config.yaml
n_layer: 13
d_model: 768
n_experts: 32
experts_per_token: 2
d_expert: 304
d_shared_expert: 704
activation: "squared_relu"
moe_layers: [1, 2, 3, 4, 5, 6, 7, 8, 9, 10, 11, 12]
router_score: "softmax"
normalize_top_k: true
routed_scale: 1.0
balance_loss: 0.000187
balance_bias: true
init_std_router: 0.00662
lr_router: 0.000492
vocab_size: 14468
norm: "rmsnorm"
norm_eps: 1e-05
tie_embeddings: false
optimizer: "adamw"
lr: 0.000681
beta1: 0.9
beta2: 0.98
batch_tokens: [65536, 131072, 262144]
seq_len: 1024
train_tokens: 1055000000
steps: 7177
dataset: "wikipedia_en"
Below are experts of layer 10 (counted from 0) of a mixture-of-experts language model. Rows are named router (the router's row for the expert), up (a neuron's input weights, with its number), down (a neuron's output weights, with its number) and show model dimensions 384-479. Each number is 128 + 32 x the weight over its row's rms, rounded and kept within 0 to 255. Numbers have three digits each.
After each expert's rows: a language model's description of what the expert responds to; "comes before" lists some tokens at least twice as common just after its tokens as in all text. This comes from a sample of Wikipedia text that the model never trained on. Tokens count by the router's weight.

# expert 16
router:086184122096130092130111143126162091117084129146095162132131094192094136144153026141084082142153125150086091123082071107114176125119117151152109079133104078138109106140079119176123154103126071073161083158107115143099080114116069119106079140099122094064115132111122095117094113110094157152
up1:159113191139125127136079110085124112121126168064143102129165135122079128218176134097129122087158138106079136170108151137124122159084154123132095146173060132121124181117112178163118109151102132116127155143145028135120166146103170086133157134132127132106122133144128145089123112141097141098
down1:186100087091071137164130091108147145092047109152152135172143149104112133165122098143098145180113118184157103174159143148070112110018118111078135141172139131097153125108113107093083205122123147130170124109152132134126113126134162129144100139082145134066121140130122070126115132190122177104
What it handles: Personal first names. Common English given names and pieces of unusual first names before a surname, such as John, George, William, Jad-in, Rox-ann, Dys-in.
comes before: "| ", "(", "and ", "K", "B", "H"

# expert 2
router:110132173095154118160167128135124142104100117091148117099132146120143156189116236088083173062089164131107174082145174117088107057149097095106119092105062170116138101141155104148152099119140069146145130123153119164107132162124181071177124073140072182099169106186132165179147138124109145135
up0:137159138161112109116133019155191183172076182158151126086152189140093154134109138116136148123090106146132165149112105132185164096113160146064153086120140123139147135086127105136166079102154161120110196113086106072213112115122160159113138140095147177075086114090177173169102088193091095152
down0:139171134169111149177163081157138144097088114111090185107180151147109135109148143121169141119152079118147133106191112148102134110128138113114074152123106129096076098126114164069147091151113196137070139112064140089135139190113135120103153094121140157112179153126117107135129173121124114119
What it handles: Clause-linking verbs, conjunctions. Sentence-level connectors and linking verbs in narrative prose, mostly periods, commas, and was, as, when, became, because, been.
comes before: "The ", "the ", "a ", "he ", "In ", "He "

# expert 24
router:147087116095112142163172186148141155125094121102084124124182128094116158123106222148129090103137173132201137158091147097139169121057118097169171135087141104158152130097160144126089116157130145176102112142173118100132085149105108136133126128127111130138170059150135175092182162200082127107
up0:188158110167121157145132141133134199186179133165179202141142151118128145100104058201132093159131111127129131132148108132098047127069173117159115120163099112086149178128110151089134133100114115129109150120159195111166146132160091112150128107105159164132135131064152130095124178125165108137
down0:133137069100088107078152106105141100154133088134092167125082126152141094130114114017131071190160153162110118062169072118135151148134045098149139158149136146165097165113189116103131123067135167081134130147114089137147231126106139119134078115057088122161135091160099096119182145109144079163
What it handles: Dates and months. Month names, day numbers and final year digits in dates, such as born December 15, 1946, 14 September, May 22.
comes before: ", ", "–", ": ", "201", ")", "202"

# expert 28
router:131103112161158138070079102095122127172145087179160066163151158126127157153064214099103142058149109099113149129195110098082078134076126120097141140078132140108165148192149125110090145118110130134109148189153110065120137104174152113148149131115092143112122120135127097136138102152162104101
up1:181106131165081138124149143103142172119139133163133106010140095132124161126101192124098142182175133133140122081143174049062088063175157103122102155150134155190158136097093143093143171127140097082137120144151089207119109125186083084111134144168098103174126123157095130133123117113137124135
down1:095053146130159166105190125124157150157093147112113058100095073164193146090077112095138160140135101064142118164133155090155150173141111157148137189164119121187134124119126150074139095173136122150117100097094160157091155141104119115149165123165119125190114144130086174136196107137137164121
What it handles: Mid-word suffix pieces. Inner or final pieces of common Latinate English words, such as -tion, -ation, -sion, reinv-en-tion, inst-ant-ly, disman-t-led.
comes before: ", ", ". ", "ation ", "ed", ": ", "ated "

# expert 19
router:096153090082132084158136129151128163135119089103071100156185133126107170140090050133096133111120179128153139150134151144129085190153147112146149087140131094165127151121105112117100161121120195129098119143106122129088150114192130124118167115169077138151156119166138173116092117085148118090
up0:077116127141131147122151126172176131135109157160157099180149130115127201111162133130097121135130146145125172176073098126166143139097157090127161123162151113065175102099128073157118159079113129107104132144130148137075139112135206109167167162131118101130147132119150158086094132130142094143
down0:112184133168087101080141043138143124131151057177108172166174103080094175111179114194151132115063151116159126107160131135147125164094150103170094152136147143163124154149164170146088125038147148132152179161122164153141139099143120095125147173119140108071093184109052118163111161130148055178
What it handles: Punctuation within text. Periods ending sentences, hyphens in compounds, apostrophes in possessives and slashes, such as whip's, hodge-podge, oasis-city, Mullen.
comes before: "\n\n", "s ", "S", "000 ", "York ", "5 "

# expert 12
router:176126106120166116172123138143120140137144117117095098146172171109164135125111150093104117105079166105113152111130059107128116177185131088109128160130137173126146143146189111119085108147074160172167119147150135129162147104120126132079175107174090056145198118116113151151147146109112158127
up0:115109172150090081159130133144107123174133188104063172104135173114139113083088067145105130102139128132114124154194061120148097142129169147155157155112150158139176110052153075100148165082140126049180118093146120133134126120155125158126132115129076156103138108100117134062167135218156161135
down0:096114156123142084201161153167111107150115183131110107159119137149128155143163101076150114163148153126091134140108151142081166141104162139110141083084155151076120117150110105062115055128122133167129145120143120145148189186121123085176085089194089159081148155219136151134107106112140158088
What it handles: List and heading structure. Table pipes, closing parentheses, heading markers ===, semicolons and list-ending words like classification, positions, located, named.
comes before: "\n", "- ", "\n\n", "by ", ": ", "as "

# expert 4
router:147079217128137166111136147177112174095145108039097168103111136105100148064106106081150096170150175188115095145123155097132182176133132165136141138074160090137122122101062148178127185157089136131045101128116126141129114180159172080147095134145084109135134128146178169089122199115125081077
up0:099126179136133062205150070092136129113167122174122089143132090082150053175141151162096129141145099064071067140078106068086082068132146164156117107167133118129125137117105137146158124089081134078127193133104078120132131124067152161161163134133094136072108223134111140121085120072124127124
down0:130163166142109155155112150174108131101092114082068138141153141157103095108075134100158136143114116138105161176121092121113131118067080124105130156124185115106165097109091152134147057158116131077078156106059152124140080148146174175116184107094149153154156143200121130049134105095115131107
What it handles: Scores, years, table numbers. Digits and dashes in scores, years and stats tables, such as the dash in 2–1 or 6–3, year pieces 199, 201, and table cell counts.
comes before: "0 ", "–", "1 ", "2 ", "3 ", "0"

# expert 18
router:129077113134110160121086087147104150181160107170169158131147117150114124120096144105120165155104113088145156141120123160163103084125115164050171127140153127164162127074088156126155108136080119137122159075158179115118100170151144190116187180101116169156115145131112155060132146134121113185
up0:118142160120209143059129091133156128154129162194185104113148118147098038111093147143167079127229101064122133125138117117125171156091182143156115134115120093126113080129151179090159120062132188126108117136097087139161101097160089076099087150182165108146143130062168163147125124129173171140
down0:157153149076169198098134159119107102234160113105180110161140172142133084161160123103143067109084101142152118101132100139139099170066127089132135122193115152076111126097082099124150148161155188167132167114134126179141109091242079093114094088121178094132062121210147157185132106087120153129
What it handles: Census and election statistics. Tokens in population, area and election-result text, such as The following census, sq mi, km, Votes, Turnout, Swing.
comes before: "| ", ".", "% ", "|", ") ", "; "

# expert 1
router:081155113088143114082164145114115092110166167184141115133154121079106107150123050156148121119116074086121088121107075076073102158155104103196144121171104170098175070159128124120133078146112065109146160160089145133122170099140064144145096213081143104115124166148092138187140091123105134156
up1:142202107074131102150154102154128160119126158154119199088095119087137067099130114110143105120115106075126118138146125113038139162112125108090092164163138130105127082128107119081087173135079097142138146142162118116124139180149128124037108176129109149143197162122110151097043139089135110136
down1:105138128079141151110061097144145125107080099126169080164121144128176154132112090149097151173104122131120142093117131078156138103169135188176061176114141089141081141147129121147114070143125166157147122082118102136124164116149094123129129113154176119178122112155142111106145145170106084101
What it handles: Institution name endings. Final words or endings of institution and place names, such as University, Museum, Institute, or foreign endings like Universit-à, Recher-ches, Bær-ums.
comes before: "and ", "(", "of ", "in ", "for ", "="

# expert 6
router:131130124223096146082148177164136151164113149121153084139122132065137114074106130155129110118126132137182131101090132146131187138073152171089087135161153092106192039143162062128151139194161157128133108168166092112171084144182124110129106127080180104150098068144121181151153128154142204143
up0:164140142151111174085121081146148162098105136160145145133108156145142181199109176131110144130151094156107126117175089107149045132071110184151173144132169105164065098162078133182155140142187092080135123158078132169096166101095123096126148122136095146073123098124114138122150111136138039078
down0:147132106117108107069182158101141116129122197128095123148158152103099182180193187137130099110190084110150161119139147178129118153138139100118163134041116112067159083156099095146114087081137079133163134137086117160092138132146143109109126164149121136123070117106142131159085151116085097162
What it handles: Line breaks and year prefixes. Line breaks, table pipes and three-digit year starts like 201, 199, 197 in date ranges, career lists and tracklists.
comes before: "- ", "| ", "3", "5", "6", "1"

# expert 26
router:128134087099120113155115166118147104129098201142129120135106153116091130145120126153168086116162148116116129132167115166086135114145102135109115124153155188079134091095142134121092124152111120140159189113179204144159098110114125106122127129129072157110185117101147155133154140146140189201
up1:073141139177084158176128127153141187104108141091111156145171141102096138127113094108109122121121118133154081128167127102116105148110069163045086094207103140152133145097169110106176076116136087124083182095131157170179140096125124117087128136079148152107111108089163148133152073158092141131
down1:101101151098131101143163098120141146099155105145179093156139164085130143144070119096133131143128193098165151101128055088111118156149153163085143165125100108146103093145176112141107138110089132129112113145157164073138097106188090099163167131132073110083132131112100150120163139121118156109
What it handles: Main verbs and objects. Past-tense action verbs and their objects or particles after a subject or auxiliary, e.g. began, moved, returned, him, them, out.
comes before: "to ", "in ", "of ", "by ", "for ", "with "

# expert 14
router:133126120102105126151157154120139053115122095130070112123120143080201121103099055106146076145130148077159115118104066138074164137196140198120133109079069150149135103118151126156149112120116081137149146097150084108166146104131080125138095199113132125142110183122135097156129123170113102205
up0:107131115144158168093120152149106108182117126156147111152103207075122096192146172116107137137152123120088115147172159092136149128132160121154102143134159098134135129117134143106107160150126196115092106132163216127166136103116164133153073170181112057139121118127111097128167109149130108183
down0:174160144196143119081183137114144109104072077178115140165180197111096148150104106122121129080142151112101118082113139101117141143163108130122162114235113140131123196200193214139118155134108159138123107152111164135107180122119139140133132146137155153108130075155113074176157128164157121085
What it handles: Numbers in tables. Numerals in tables, scores, dates and statistics, often between pipes or after dashes, e.g. 30 Nov, 17–16, 52.
comes before: "| ", "|", "(", "/ ", "– ", "km"

# expert 3
router:067106211099162132125192166100103140132163174164196120143150167069158166173092092138151153115081099119121127148104092059098157193144147168140168138139165143157113086179158085080159141124162157108133152157115138139130157132108126169165221241106122126139173180086118125173095160159125100184
up1:181120118080101103135156102162149118132208067169154130104137127154138129123117128104143110071132040151104094140139118070083141167093133176163151093148134159146121129141117164103119130108123100113062118137104100108099143154082134118106092119138072112111094130176125116132075113123110131119
down1:079130136143120181095087115102111104147069106089097168133121116094139125124120123149079149111188178090171144129082134151126154109097099072168100192149151133130167101143167097082120172141096139167184116182139120113126090145111108135195100135155168154132131090081169077151135162138146188156
What it handles: Nouns and pronouns before verbs. Head nouns after the or a, and pronouns like it, which, that, just before a verb or of: film, song, monument, score.
comes before: "of ", "was ", "is ", "in ", "and ", "were "

# expert 21
router:167154112104129115135139122080143058116090113063090155065151046088148101123146235106156106090101166119136115149182115162103101124109156102152130138134182179137115130096146113077156091128107127131040159068159170157131103166067051155165120182146058096151079147148145100116135136155138124120
up1:111090168081170143098122171150110085124089107112104167062110130118098115129157148103103129141202176154166131111137116105158140091096177134097112182077102073178150152148116146098171178156098149105147051159127126158107073151127112095143115150130154181115181148129128201101113153130154148123
down1:125156061153121117068095122113171073103158149109104133111093174125157096132097114163129084166103114142155128108105153123121152071155122086092091130143127183151157163141137161159115108093156195182153119154136087182157094122162180108149181137104035121154048121148081187131128130096102135143
What it handles: Prepositions starting phrases. Prepositions opening noun phrases, mostly in, of, for, on, at, during, often sentence-initial like In the 1650s.
comes before: "the ", "a ", "his ", "its ", "their ", "this "

# expert 30
router:122115081113113148133126111143156105100171144138178113100105145111126130144107122161160094157139096124132132116139083193112157099079147146074146107070129161098199117104093175118146171108129146135137148131124116133089170095164165091121168045158169124129145125124127097217150113082079169151
up1:130138169155124150149116113130168199136108121150083152155163159118123153151124122141132155152058125113117164094108164138103133074137117124177083154174123091208145097120171075150159104176173119160147149114145126113133111112141170158129147155064148144152136166161162114114109170167155100130
down1:181150119149120161098117179118153101113138129148151105066086167134161120136112142120114216110113180117112138123044156085092096116123156210129091126116113126200125158149154170104082078063112163117175136193129181163113089119078116128116154114153089068125089117142230133133122182168205154106
What it handles: Empty table cells and brackets. Pipes separating empty or sparse table cells, plus opening parentheses and semicolons in lists, such as (R), (on loan.
comes before: " ", "1", "2", "0 ", "0", "3"

# expert 0
router:208156161063165130126102109154138112095190124114150132160131122166163126139142255178090138113137120117096168159072079179181120154055167136114144124131145126155184139164158191094164131099077154098076116181086129148056145182165208112153165175138176087139161143105130177079147111096083133112
up0:130143138119151123200121064125205127086117138197156130124118148103185136164234115150077125133158105088137186132147124100157201130109116122143137087170129128133128112108141098166126135094152057090198151131194175102105169102129082142101090151072137090068117098145114116150099120083153106108
down0:157147114155146147138058115085124151168100172090126107153203116107109162102099136099121123111183186129101150158143172140114124159148161077130171062126096071139095139151126120114143170172153118133150150097051116120023053160121109156120119142166152104149125087104064119117126143136156105111
What it handles: Word-final suffix pieces. Closing pieces of words and whole names before punctuation, such as -ing, -es, -ers, England, York, University.
comes before: ", ", ". ", ".", "\n", "'", "; "